From a checkpoint of a small mixture-of-experts model trained on Wikipedia: 12 layers, width 224.
Below are experts of layer 6 (counted from 0) of a mixture-of-experts language model. Rows are named router (the router's row for the expert), gate (a neuron's input weights, with its number), up (a neuron's input weights, with its number) and show model dimensions 0-223. Each number is 128 + 32 x the weight over its row's rms, rounded and kept within 0 to 255. Numbers have three digits each.
Before each expert's rows: a language model's description of what the expert responds to; "gets" lists some tokens that make up at least twice as much of what it gets as of all text. This comes from a sample of Wikipedia text that the model never trained on. Tokens count by the router's weight.

# expert 7
Nationality adjectives after a birth year or "was a" in biographies and people lists, such as American, British, Swiss, French.
gets: ",", " /", " American", " and", " British", "–"
router:142157123149069190103156063210124163116171164147099107161109107075197157131097123085126092104096125178128072157134150138126159105119117098138105136216122129111188101126134172149110144157108145136111151157156130140150127074202157124151084124099121137101102163174185141064171153133101090142174129188143142111167098120084115151096132112164111134110134095140127076156076150132159167121187144174131144165103153115147109114162089136162128071102039097072142061148130118117125174095144138156075152121145148171156158070104134124146148087173151152071082108177124152103080129118121093216152126187093147112149100145154135117143106150110075121091118127144096197148088118110130104128133
gate1:120148193102165134193151094132182089173208066139130152081197105126127069154134103155109105141122110141184079166153156113123134143125137190104162108134122117095142152100090130131142109130130127123151180181059081152103085164115126087091155168146130138145144155105141094141079177120103170160173087120092152169105095115123172173076146110131120132126090123135125087098148095094127115141133143173113129108093091152141138088136138117140080154093124134088141201131211124158132092090107127147147112165220134155128141082074112138127186140125170110149137132095132208155080143163099189103121089076125083140152078142107079152072129129103142026180159120087103116116114119107113107132126
up1:105127063154090112124120131144095165087027184155112137112093122145187183136179106060161188152118181139158149116160059134147154175121120107092092134105127164197086126146123100146145152098073094139067119089117115069146162129105129188148137097130108141151109107171099133126170110139123159061132140180155070146177166146143109102149134170110150159140172180062107157127199161162143136126150088077095094119180107121094153212103116099122157126146171136101092102107073103091145181137110092093114136118114119154082105136161105159119066142078092102105145122164133134149148090121142107099134182132152118131109106101182162146116118089179155175102097144129160169178152151145145151105119
gate2:130163118130114224170163115160107074113119116140112110130143101113126123185161140140194119148043158113172117166136156183125141079170133133139139053167108094087171120156179152138122163105136116133118142108155119100060178133111180116164114159121125138151137158151112151096141131144095194154122121112106138100130083120080116168154155105130068158188142098122094110123092103080172083104148134117145121090061131171132083067091104115158131197137122124147159124095163114093088181159135086175088173121169159158132068114142116112113153111164058164172153101096060123121152146226132156122145183131163062141133096106166103137161185132087115095120174136132135166133138106179116123106148
up2:087082107147165114103105112125153121130170170086133104079141141117094142132101117128138106155163039135087155089082080114164087125141147116181125151103166113140138119119066126151151114119137097153143080157154113178154097151192076195159134167168127154125131085160124135155106108139144102124131124140132053084130140123093134101082099189135175086061142123119114148192175171164094114179137124191123135188112141067142101211188121082146082077140113128113107125189155143153156166098100152106166139090128119134107179160094169088170102108130159114058096157113182098155151120047127122101113105135076150137087146146122115148105095164101109152164080163149150057142105143086125152155091
gate3:147110086136095162142138139149144120100106050108102113154103133158171116162074146157147107095119147173144144117113074094092103159136118123171134110099138112105110113158124112124095075143062098090073097126075117120103106095100140119064151134104163140167125147131134145149138138198158101154150137148176087143132080110125146085150125174130129144099155047136140124137132087106178184045151200181144181152100141064164148149190123133079099152114100104140160117079107157124177130085101112147178105220151044136202127105153212129092099146161100172100130107110154177127139108179171090109135080147125155110141163154105083128128159133110145083102133069145141137153110120103087112162081
up3:051084134166115121186191137147171124149137155136104154114081153133099157104143120128115094174129094112118148084102118144176114132075180136131089147148106128143146105137166176150149145152086177168178120125153160102154123094100130122132128140167145135138126093087106110124107140088092178166150119147051177123138114155086097195091102104157131155078130106179151109101143154144131169123147114109112142157188114140171113146148164208106139088145066146137086136119101198144116098129160198146160105110108174113087147096105124123176129162179158115074143139118111148124089178055156175095076046153102118137181179133058156157132104101162131066125044096137117105109158135084197135137146
gate4:110100078130130118105090152163152057151118170170154067122061109121086133171146173111101158128071168127152203165099124107115115096104082132155117115129149126166116225102123137174157171141149143146092109119081122135122137085196097183132087167147165119114163137098047049144124141147094091114103132085174119136108143191126074172089093136124138124147171122158166098186126115070107142154130108142138119123079130074135087192199090095141147159123100136110118123105098169149127130087180146134102087132091100110112112154097122125139093112188160161120150182094141146191135126138131096150092129119165118131102123136139138147073173099154131146210115057091116152100143119103073156086108
up4:089144163102116099124160110147088114105138177145042169138143158133174099168108099125185117112122075110099135098170128124110143130167142172107086126154091131155168094106127171063132152086089117095128117154151159094166172163092121109114163098149125127124162073181187187133144080042126167159152120116116112107101146050141136141159163132097085128132151137131087114074119100137138142085068113104136150131127135098137150060140129087091124142130176127108170149151125063092133099231105048108116143089131206135125182123074116103089100139075130070109138161146078150126162114098126125138102135124138101092124091148160138144192089140111139138111158163147138139118185162129202161194148

# expert 8
Pieces inside foreign names, often with diacritics, such as Kro-onstad, Gé-mes, Már-cio, plus "the", initial periods and table bars.
gets: " the", ".", ":", "am", "ra", "°"
router:161098103101123088185091166141079116152113138081061160128157089142132139188080154135154116115171121120129085123197095115114090145148094138143096108149135107099082101141148108100130138132182117070150155127137134178119115123078113167103175098097114090186091199115124220165184081150104139210123217084205101151159139166126176076156099141167116118129140118150134130092081098090101126140074162103171154142122141101144105077124127125153110155170115127120083083157135117150138081144104143145112144129168134152150153119171116150148116101147097117140173083126108127125103170154065078080112091082099127085158123158107128067111088190130122143085136105086138153051110127158153163128077
gate1:102125171137157142168172128151138104133223047147157102100115147093130110088117125158123122191091082121166128147143114108066162155117145159098154091112135117129207181124122155145149138156145115124169144163083123110073143097117127097173129114173119085129131132114101077126103171080085156115088118131098187112132064121147101219113097063058121064142091146109161112165185134054147187130138150173150123111051149130132137136166157072115099148069155093154137151130126155148114130175082144161120116175129105102123117087136192123118101063132167128135125161079133145186107139103158107108138101106143123134149086119122103154085138107130151099198133122077120125127171125147129034125107
up1:096116100135084120102063120145174162083101156110124180127124126180159137144156087075114100159170188121128131141119125149170112149096150107118096140099117143158111133154143124120125119077092110142092128173134122099186111128142147135059137159137169161109111111126092139081167117191142156089160132195152090170122209135125111068057160161129177176133186140090100171103127140199134099171163083079074086118136101135145142179087083156127135203188123197056103094111138077143145135113136114092168116115140145148107102163113096108148169189155138130108139113137102135089191084107121166137122117152098087153105162082159137111149151128105130160097109141181117161186095114152124225124147
gate2:080111115153060182110163114138107068134147088141132115133071073171140100128113110093079109135086162141154101176143149186101142109088124112108153087187148137116169122131140158149150098087142121116081116123189126170138175089140194119134168085138129182137114142118194117101074078112095160138152156109102142153139115110112111136075061132172165139197131092190117129157125161086165124188161192161089179121064133094165103098092181102148175199158129101143136094131115132137076135126170144166116118157164117179130098098152143123109194159171052095112137086148090085131103105195135125134104130165140083087167110154168137132109106124093088108148169104154164149105129111177158157131115
up2:173077135155180131166118156140156127144144114104099164145186192066094170122148171149146113084155105119089203125097153125160059109124160115146091141124050140146121107117112118086144145111168141126128084099090119138160084165169053133136121146145136061099162145126063120146126162128142094125087103119165085087120088114162127093181149233111089114106190111089152113085157159141084122136137035091167112145089102126156133190151132127109080066148120170147095122171140164132223139108060089153083123103145077099099156148118143129135061115106175139141129171124097132126171131111124155087159111089102140139106178133160133148136141105138125124081107160137117116159129140092143165093154
gate3:131105086137112110164157125142162142088190075108108073118123117119124104141095076120175209122125128164114117199106125069138147144117094125166124116105114090130156139106106152119140100086187065132081159098139106129125142091076168110049194140152106144129123149038153159137211114144113117143112138138139119181134152142116167085118161162104076154112123058174106149143116087155115157165151169124130149159138097084181133129148175137104115163144172129083131171095143138153180130110083115114171154188170105092091138099182215151071089163145151116112137130142152179096172190125183140097135117137152126094151126064158087126132145109147119064078173139110052129116104128133119119094119
up3:128121167163154106132138122130132169175045184155129139099075101140110146146140124079122132177152145117143209084147128173152158142120133174150126130116139141103055129076112141182103196170098101101120115090183125151152117105172076072128132165148119171148180114141093120176113136132118176113115087117124124173110151158152131075107140168179147127098124182157179141118138151119087122093171095120060166162167135147125161118131183111186114097115131110078135082171148158092141117140134176188171107072112126168111103126090075128162144166172088159096101049115129166085090165078132177073071130100091105110111143136136148147102142064164134127187109107086136095131163156100136142151191
gate4:160103128088122158070072144124114099130118146110127159124172135119129098109109108106084185079155158119120139106122223096136091114115101135103128102198167101083128224130092112158112084086098167123159131114149078132137148070163114129132143139150099151163095095080097106134143097122158147100120089061171128117135086165188133110071097136144148140114151134167140131191114129130101180213071195072127127150090127102120167136165102101135140167152108106160154093126120183117103115075185154150103065154184085141115051140144134181085111134129115160141108148144115113159138139099125095133070126096129101129059132123151204200062107057126112145150143092121140111091120124106148129135116
up4:116167146175080122178095104108073119164130158160131195122141170166128188106124075098146152163131113133130091188118080146066148173165102175088149142128125155141141079110093182068121132161093111114107156185162157072156155141105120157136095132177127135151131120136121159105130126110171156119152097131121167117111124145114107101222180109103119204130123161091105133091113131094141141143109118142179115122129153112127089136172155143137179118132158121053164132204150066123128098197175127129108129107190161181146150124091112166151151174106133103090152138177088144084185131082112162150153152102104088088135170125162154130189056169072131174099145118151125215103128110126148148165123

# expert 3
Line-initial dashes in infobox-style lists (- Location:, - Type:), table pipes, and adjectives like new, main, original, separate.
gets: " a", "-", " |", "\n", ":", " ("
router:144124144109086103155050118128121173121157162184112120157125188133136187113213102115127145111152087100125121118120118153134139104134109130067129164113110159115148095153129133165132101106162087104123128171115158112165153177158142126191055113106143113107123125153130122118094222083171085072164101180065051144161107116107080106128084107105147109153129093085123118071185150101149112095126170166111149131086127120096136147095062170128069137121101105140115093199112106135136133070107095141117102138188118105140113173099126074122168116129143096122121108173088097174171126113100141180113192153093158137118087126128039151102102151083126114163155157166178157096181090075161096114124
gate1:139189129148180101167118114146087082131191137098125108171184144153116091123125132135149126197125109074203111116156091137175100095134124173128141095098185143077189165105141145155114127159144084134186142175091119160152149127153126146116125109171123080120191179127071087123125166138112148116116083122132107109097072109155118211116161147128116175149169105117150156115152137065117145122149053137086088151101089177081140100103163129170063199087151096123122109136174186173094119126107125117123151124140114079140132082125113108126200123134130145119071123080040186172091111179147145101102100084155110178154133103135133159098133137069134099105177105135073128135148104121145097108110
up1:094106113109063168123112146128163176093100107170133138109094090137156175137142093098120155110136179171094117147109137108074164207120155099159128109152092146162052122153153105119151136109085173141098118124139168106112109109061119126132142173115149166149097089135125164119130117136137163138154149153127148167157182175107146096108110158121181092134106136115119127161109136151139130173141176125132165082146145064197124211198123118078182088191113167072094172082094043099186120106126107101163129171157120197106105148154157150128028159130156106097146133162160117103202123082092110111181145156106145119101090115130102107127114121164134149152109189094199129154135156136135152158100
gate2:110136148130134173139131161140127076138137129177110107195143107235144131184126146106148074099105178087157135114146126201096144124157114099099110107162176097109152099136157096112168117106164136135060130137181214122091126131105119102118116127152159141170171161113168169119136091138086173143105132148062111108151121121090110125112128138137124089207174065149112138156053066089146124154169133093105141123094111103160121125094122072091097159147123133131204154128102091118082164141129101126168147135172129205093115060147118105059149064109101097111160158117077090114165145166136156117090162170122098138114099095137115171116150104100085117115146115152197191120150122144161135093179
up2:116184078158146184092134156093145053077171121129070119137097070096121130108136108106163091119124146137107173089153124129114070151150133123195137159103142121065087157084158057076140126100135099170084098095118115118147120159114123172122151159170142127134160100115100153144136121187119115160082111206129102099116077150131206099110090203103174103108108156072158127130166127090112149135100147100172095073134111128129152136133103162111097117155133140137083045128184130118171117158109101147100131139131086126076077160103208122116087162120153137165110136100179119146151118122154197094109144121115127122128115141161127168095133135053172116119102194083158053138118168123118196119108
gate3:138022087152137163151168143147192096135139099152147072137127143189163056140094098152163138126050117174139125158113097119120115152170123111138136148164113141099140084138167125106131082107128119097129128167190094113167207125068151138136145227123098126136130123092162154140145111161128137130110131175112094134079162074123129127132145154105080136155182064145173090131117097099092176077139143113155202150151155126132116149097106129115169146119097143074175150162141123116165155087130118175144183178144087146075110105131175111068124086112045145112109135101164173105139131141148114063063112144108128128118106067142126161085173143126121094093175115129182160153128121147186147131099
up3:127115169130142050177042106112124152135146186147085182099111132163044230126151136152102130145198107109102175112105123110152126118128122166149097102160138123118178156140067185118120149145107165119128130131110092119191123076118139158152105103160171068160140166140100135084134161120087105121111067122118125149165132186115145151084119113152149075078154174139158198138148164161149098154133113128174153081124122155160148114165113148160181132158083132124148060125118148107156013115174153164186099083186127167154143155152158145141110199156208121133141106159103134118148126127174154139125091125114124081129127141108144095141114121134085107181123132110130110106129175114179139131144
gate4:125106156120121105108093126139136071153145155129136064125097138080107125164174119139127151132136161088136124074117087112150120122102092136140124099128181167073098162153145077103099131104086115181179155145132102129142146088180121160086113152176163083195106092080106099134178136087115106069098129148145160138140133125138151184072101141152119148155158140173154145214134146116093126148051173138131113105108141089152098107172092100147152134122089147171180118029133121145129110123106101171100128164100056153110103130061117128098079114110111154139068139119144135187063139124111099118137125175168112154099136150155157201077189078136148155178172043080142119145194105133131153147101
up4:142157108115120123161113135126093133179104104154119095137133167195179145167109153038177103095114124135118113187110078121040147163189117150133112123150128135164205081087126169139109116126181128120131127143121143131154138151129128132154141124152088181083167153152146176133131107134111178143173125071123147131138114097147095122189150111088104157164092110066096124071119110101158145142185070116166163099150137119117131143159132121073136154164143124117097149186139166150144093154164121150132150147147199138140147089138126168167204173138175095089145124173103163101197129062137153140127124095072125103200080093090145095173088131122132111104130119134132177054045146096122085135073